config.yaml
num_hidden_layers: 10
hidden_size: 224
n_experts: 64
experts_per_token: 4
d_expert: 96
d_shared_expert: 0
hidden_act: "gelu"
moe_layers: [0, 1, 2, 3, 4, 5, 6, 7, 8, 9]
router_score: "softmax"
normalize_top_k: true
routed_scale: 2.5
balance_loss: 0.00253
balance_bias: false
router_z_loss: 0.001
n_groups: 8
groups_per_token: 2
init_std_router: 0.00606
lr_router: 0.000627
vocab_size: 16384
norm: "layernorm"
norm_eps: 1e-05
tie_word_embeddings: true
optimizer: "muon_variant"
learning_rate: 0.00624
beta1: 0.9
batch_tokens: 32768
max_seq_len: 512
train_tokens: 352300000
max_steps: 10752
dataset: "wikipedia_en"
Below are experts of layer 5 (counted from 0) of a mixture-of-experts language model. Rows are named router (the router's row for the expert), down (a neuron's output weights, with its number) and show model dimensions 0-223. Each number is 128 + 32 x the weight over its row's rms, rounded and kept within 0 to 255.
After each expert's rows: a language model's description of what the expert responds to. This comes from a sample of Wikipedia text that the model never trained on.

# expert 47
router [124 152 139 140 152 166 141 156 152 121 126 125  90  95 108 135 135 117 151 160  84 182 152 108 116 139 131 186 108 139 121 143  63 115 108 150 129 153 149  59 142 183 165 141 125 132 101 105 142 179  69  13 178 124 150 110 151 164 127 130 183 129 110 109 176 103  88 110 146 157 104  83  82 124 117 135 141 146 138 119 125 111 197 151 130 160 237 124 110 117 110 127 104 128 158 119 140 129 126 153 154  13 137 113 144  95 181 137 131  78 202  89 125 111  70  96 141 182 154 146 122 105  94  55 165 148  87  86 157 122 150 107  99 155 148 128 175 111 126 126 130 153 143 107  96 150 109 144 170 183 162 138 110 165 114 112 105 160 146 135 161  91 121  69 157 145 149 191 124 101 132 154 125 123 129 127 145 119 101 112  69 197 139 116 142 124 153  76  98  94  58 103 115 108 139 162 143 132 108 142 184 153 112 125  56 164 113  94 179 148 143 114 126  99 120 110  84 160 118  56 144 131 154 137]
down5 [ 95  89  98 174 150  68 144 183 144 100 110 162 111  72 110  83 177 132 158 120 146 127 183 148 101 119 135 161  85  97 168 123 125 192 158 147 105 165  84 169 172 165 155 106 113 145 160 205 110 115 136 192 105 171 118 120 106 177 163 135 175  84 120  64  81 147 177  72 156 104 144 102 139 190 127 128 146 138 109 103 127 177  99 163 114 152 154 132 115 184  95 105 140 133 126 132  65 148 127  98 106 153 140 130 145 112 121 141 141 150 144 145 167 186 108 119 102 126 104 141 154 121 151  98 196 130 155  94  81  90 124 124 137  88  57 117 189  55 113 143 112 212 114 104 109 167 148 109 116 132 104 165  73 150 113  94 145 134 124 139 128 185  68 110 140 148 134 114 145 147 159 144  88 118 152 158  87 134 122  81 115 131 137  94 121 111  61 113 175 137 153 104 152 123 101 135 119 118 103 177  86 154 137 104 112  71 173 101 148 149  63  38 108 130  90 184 148 122 131 105 123 141 143  75]
What it handles: Plural nouns, noun suffixes and modal or auxiliary verbs in explanatory prose, e.g. feelings, changes, could, have, -ations.

# expert 63
router [137 144 163 106 167 174  54 155 157  82 145 108 136 163  92 185 110 155 119 111 100 114 150 143 147 118 128 154  91  76 105 125 127 113 105  57  92 154 157  91 119 122 144 161 124 120  88 103 197 154 111 125 148 146 116 141 123 119 155 122 177  98 172  70 202 141 142 113 142 162 107  82 133 198 135 145 137 129  84 119 136 129 116  86 175 150 157 165  81  80 122 111 160  82 158 101 150 124 157  78 165 109 180 100 130 169 171 138  87 123 144 129 104 101  92 107 156 151  86 144 163 143 145 104 118  60  99 108 141 105 160  73 111 175  93 103 142 150 177  63 123 162 130 103  93 138  88 148 137 138 112 108 165 110  84 119 103 140 148 169 114 108  68 127 154 169 145 111 185 129 142  96  62 123  85 126 147 161 127  94  71 169 144 113 128 159 137 161  82  49 103 130 185 130 118 140 132 140  96 149 149 179 112 127  95 186 135  66 124 221 136 153  78 187 164 145 105 156 176 128  80 156 114 134]
down0 [163 173 115 128 165 135  85 132 105 136 181 129 150 135 157 145 144 143 162 181 132 178  70 139 161 106 105 120 170  95 137  75 117 161 125 121 109 162 156  22 118 145 124  82 139 167 142 149  97 134 115 110  70 154  81  97 118 138 155 167 143 143 148 145 141  96 153 168  79 162 157 112 149 149  51  91 140 152 127 101 172 130 123 128  40  82 185 173 124 120 100 124 125 162  96 141 113 106 134  91 122 105 188 123 130  73 144 158  88 108 112 103 113 151  94 124  89 115  83  85  78 152 134 110 136 148 156 173 154 124  93 166 148 142 128 116 114 154 128 129  63 120 120 240 113  80 119 106 151 227 104  93 137 125 140 104 120  86  75  66 152 194 189 103 112 123 104 147 166  95 108 128 131 132  91  98  97 134 131 138  83 121 132 167  89 127 134 162 165 174 113 193 126  99 140 135 107 122 134 122  97 146 105 116 118 168  99 136 138 169 189 106  87 138  91 128 165 130  84 187 126 127 177 118]
What it handles: Section heading markers ==, ===, list dashes at line starts, and hyphens inside compounds like high-ranking, in structured Wikipedia layout.

# expert 37
router [152 111 122 150 131 115 134 133 173 154 163  68 146 153  96 154 126 129  94 131 143 167 135  57 188 136 137 191 131 100 117 132  97 130  66 103 101 160 185  92 149 142 153 128 159 132  84 124 196 144  83 113 185 144  95  99 162 103 114 145 175 142 137 117 242 164 106 153 175 121 102 133 101 122  90 151 122 140 136  95  82  98 183 141 130 109 191 135 141 115 144  80  64  71 184 167 130 158 129  98 149  95 145 104  82  53 143 144 114  74 128  89  92 142  74 137 132 184 153 103 119  91 152  83 190 127 128 142 173  89 141  81 111 147 142 142 105 172 155 111 140 156 160  91 104 132 136 136 182 123 145 103  96 194 113 118  90 120 126 151 136 111 108  83 147 105 135 156 151 129 133 145 116 103 109 122 137 135 108 109 111 131 156 116 126 102 151 125  72  91  60  95 147 109 110 149 106 152 167 163 223 163 133 109  97  84  58  84 124 125 130 144 104 108  99 150  91 138 131 134  56 128 109 193]
down0 [122 170  95 138 130 136 147 152 123 139 101 135  98 102 183 121 152 128 117 129 120  95  92 100 172 120 151 154 142 112 163 163 133 112 101 119 146 100 170  88 101 119 152 194 146 127 182 114 138  72 204 103 120 113 180 174 128 104 172 152 169 148 154 117 138 102 136  74 127 120 115 114 100  90  90  90 100 152  78 165 109  96  62 133  64 163 136 128 143 174 124 120 169 159 111 106 133 100 143 205 128 156 111 120 140 134  90 118 121 142 122  88 132 102 114 134 135  97  76 146 164 133 138 131 122  93 105 116 105 140 119 183  98  94 102  81 160 195 131 163 171 180 128 111  96 165 127 190 180 121 139  80 153 101 108 105  99 139 116 188 116 109 113 115  65 170  75  89  73  99 102 113 161  96 156 101 153 122 145 177 140  14 102 133 166  66 154 138 153 112 107 103 175 106 101  36 120 112 125 132 148 116 206 136 129 141 126  79 142 130 187  98 119 123 110 160  97 160 147 152 202 149 187 123]
What it handles: Verbs and counts of achievement in sports and career writing, such as scored, won, five touchdowns, number 5, plus commas.

# expert 20
router [120 137 115 160 141 151  76 112 167 121 141  90 108 162 103 180 142 103 110 158  95 171 187  88 162 123 149 151 113 144 143 124 144 105  55 112 103 125 128 103 108 138 153 146 137 125 107  72 221 158  88 133 178 142 105 103 186  97 104 174 152 159 143  62 219 108  71 193 167 134 120 108 143 208  66 125 111 198  83 113 112 137 173 116 140 159 181 155 148  84 124 123 121 113 148 122 184 171 164  91 154  90 121 121 108  97 125 143 128  29 163  99 111  94  67 119 104 171 143 125 111  97 122 128 109 151  98 102 199 100 147 121 105 130 133 138  97 139  91 129 132 108 156 120 114 134 103 146 169 130 169 111  57 176 105  98  77 149 145 134 103 152  94  92 140 133  91 177 149 145 105 136  83  73 108 118 162 147  96  92 117 119 173  93 146  93 155 123  97  99 120  91 136 115 132 137  94 174 196 151 120 137 145  93 113 102 141 121 138 166 128 102 111  90  89 124  55 103 127 124 126 167 145 169]
down0 [125 150  93  83 104  69  90 174 172 120 137 136 154 122  86 120 127 137 139 127 165  98  92 110  96 139 149  99  76 127 111  90 108 141 100 143 124  87 120 222  49 117  90 148 168 109 124 130 121 159 147 123 127 145 101 121 124 158  93 154 184 161 103 106 129 118 151 128 178 121 136 118 159 145 189 165 151 132  96 108 116 116 142 133  81 141  97  76 199 143 110 158 120 132 147 142 115 133 136 121 120 106 129  90 117 190 210  74 121 126 126 152  68 172 108  94 147 129 127 127 114 160 143   1 184 141 140 123 118 170 120 100 138  16  58 113 148 123 139 111 120 104 155 186 157 149  90 157 141  94 160 116 118  93 153 187 131 149 108 141 158 120 157 177 177 132 142 137 165 120 134  44 155 128 100  93 110  79 154 137 120 142  95 109 135 102 144 166 148 137 200 169 131 144 109 132 141 106 175  95 109 128 117 134 172 119 152  96 103 106 128 127 174 134  81 164 193 153 116 131  94  96 171  73]
What it handles: Pipe separators between cells in sports and results tables, plus colons and semicolons inside times and scores, and "defeating".

# expert 43
router [158 123  97 100 159  86 132 121 130  81 136 120 110  77 120 186 119 125 140 227  45 206 148 135 144 103 166 165 106 134 156 135  82 111 137 132 130 166 162  76 141 131 158 112 182 134 105 104 143 116 135 106 156 139 137 134 141  87  91 145 117 150 141  89 171  90  94 160 150 110 112  71  70 147  83 133 152 148 121 125 113 139 154 158 174 166 184 111  73  67 122 146 114 124 145 120 149 156 129 138 159  79  99  75 143  97 196 149 174  80 185  85 138 141 112 107 156 172 158 139 137  99  66  75 135 150 119 134 157 100 145  77 125 167 135 118 134 144 151  92 196 169 120 133 120 172 122 169 147 114 162 115 139 117 129  88 122 145 132 153 116  79 112  64 198 131 114 183 159 146 131 140 107 141 125  49 145 150 111 125  56 158 146 100 166 124 147 124  96  81  50 112 125 116 155 129 133 155 159 173 166 181 117  90  73 125  99 103 156 155 104 139 119  99 139 112  80 113  94  73 122 169 163 158]
down1 [137 121 119 128 114 177 102  80 139 125 122  61 141 169 165 131  91  58 129 147 156 106 164 135  97 206 120  81 127  95 131 118 156 122 120  86 190 145  72 214 146 157 149 101  89  89  87 122 144 162 141  89 134 147 152 143 171 128 109 158 107 185  79 107 133 136  93 168 188 175 127  99 151  82 151 113  91 118 169 127 123 112 165 155  83  92 147  92 111 128 114 132  93 115 108 149 186 100 129 164 125  71 125 158 152 120 120 128 168 127  97 108 133 106 175 152 125 125 124 160 150 101 110  81 116 127 101 127 147 171 145 112  83  84 114 121 120 105  81 130 107 164 157 143 148 146 154 136 184 143 158 209  82 151  82 164 167 141 112 173 160  74 117 117 103 108 158  97  86 111 134 107  99 166 142 101  92 140 135 110 112  55 125  83 102  96 114 150  89  65  92 181  93  94 206  50 123 171 161 157 189 162 130 132 116 113 101 165 136 128 192 187 159 118 112 165 140 130 157 159 102 103 136 153]
What it handles: Generic nouns that head a phrase or label, often followed by of or a colon, such as number, List, type, position, Site.

# expert 42
router [171 111 126 179 143 106 128 113 177  83  89  72  94  89 142 187 120 150 159 119 150 118 144  75 178 161 161 123 134 134 127 124  58 134 108 148 145 151 118  83 154 179 126 141  77 156 118  98 168 162  79  85 207 127 129 127  89 165  94 140 145 133 111  72 233 111 105 119 147 176  95 119 144 135 108 167 151 201 143 101 104 127 164  90  97 157 195 183 105 113 143 134  69 142 148  61 144 147 133 124 136 109  97 103  97 113 170 159 137  79 152  82  98 155 116 116 138 172  85 171 136 110 147 109 109 168 108 128 171 110 198 118 150 159 119 118 179 121 128 115 185 157  86 102 137  82 156 141 139 124 162  93 119 187 169 125  90 157 150 135 114 138  96  58 145  83 145 188 131 128 174 127  86  90  72 133 142 149  94 137 104 168  95 130 126 132 153  95  69  91 101 131  55 118  85 163 160 129 142 128 174 123 126  93 109 135 122  93 138 139 136 145  96 150  95 110 155  93 130 132  97  79 147 169]
down0 [123  99  94 176 113  96 129  92 146 116 158 145 128 117 138 141 108 130 111 140 102 110  90 161 148  87 140 117 128  98 117 143 174 143 100 142 113 105 107  86 109 112 149 147  92  72 200 137  99  95 131  82 122 135 168 100  79 148 137 145  78 218 129 187 169  68 134  96 163  47  93  78 150 147 125 150 132 132 201 100 116 151  99 118 198 184 156 193 133 125 114 146 160 121 178 131 109 127 105 115 143 154 154 117 176 149 174  51 122  68  76  74 100 140 108  95 137 180 140 148 131 172  86 158 113 138 107 102 130 121  67 137 189 137 150 136 155 122 149 150 137 163  61 154 150 167 133 146 158  64 118 120 123  76  98 180 138 161 110 192 107 135 142 125  83 167 120 121 168 122 153 134 137  75 152 150 102 118 100 109 105 135  96 121  89 183 117 165 141 124 128  96 114 144 145 199 210 142 150  82 103 155  93  92 151 104 186 137 124 113 100 152 157 161 130 102 120 123 109 139  92 102  65  94]
What it handles: The word New in place names (New York, New Zealand), the verbs had, has, did, took, wrote, and sentence-opening In.

# expert 35
router [115 107 129 163 160 158 130 178 132 159 102  71 126 105 115 205  72 129 123 213 132 102 139 104 159 166 122 136 142 122 143 153 146 105 140 148 129 155 180  49 162  97 113 101 101 160 140  86 163 145 110  88 203 144 127 127 110  98 163 148 151 123  92  61 239 105 149 131 128 162 120 106 127 175 113 153 170 134 129 126 122 160 121 137 155 121 167 147  51 123 170 190 132 112 143 146 152 139 146 128 125  93  98  91 111  54 185 129 134 136 158  89 101  90  83 119 224 184  95 136 155 135  85  76 122 145 143 122 179 116 180  49  93 137 153 113 120 133 140 113  98 150 127  91 119  81  87 152 130 127 160 138 116 121 108  83  78 182 114 158  94 137  79 144 192  98  87 196 107 132 135 124  67 114 119  79 150 105 138 130 127 150 140 106 144 157 183 174 135  75  86 142 137 130  98 147 104 115 124 161 148 150 124  68  93 122 105 100 137 137 115 111 114  97 167  80 135 129 157 126 126 142 142 119]
down0 [147  95 128 106 157 145 124 202 137 103 116 100  61 115 131 148 163 135 138 147 120 178 144  98 167 123 160 108 146 132 103 117 127 111  95  63  94 116  98  84 109 200 113 147 120 142 141 166 124 106 114 144  79 148 152  89 127 126  85 126 102 162 146  91  85 204  89 170 110 149 190 155 165  54  99  86 193  83 130 104 149  88 141 117 142 108 143  82 115 100 133 119 110 157 129 135 105 150 126 124  85 122 130 117 172 129 115 131 132  99 130 134 155 118 102  93 144  98 118 148 138  85 131 190 162 176 112 131 135  83 112 129 103  83 165 147 167 100 113 107 204 126 185 131 159 115 166 123  73 138  93 173 145 183 166 152  95 120 141 105 112 125 124  82 113 118  78 125 131 170 121 144 112  98  89 142 103 113 142 132 128  91  80  45 122 128  91  89 116 136 174 125 187 122 174 195 201 101 136 154 109 142 174 100 151 122 255 148 115 194 133 131 139 191 129 103 106 115 128 115 120 200 138 104]
What it handles: Spaces before numbers and century prefixes of years like 201, 199, 195, after in, Founded, or table bars.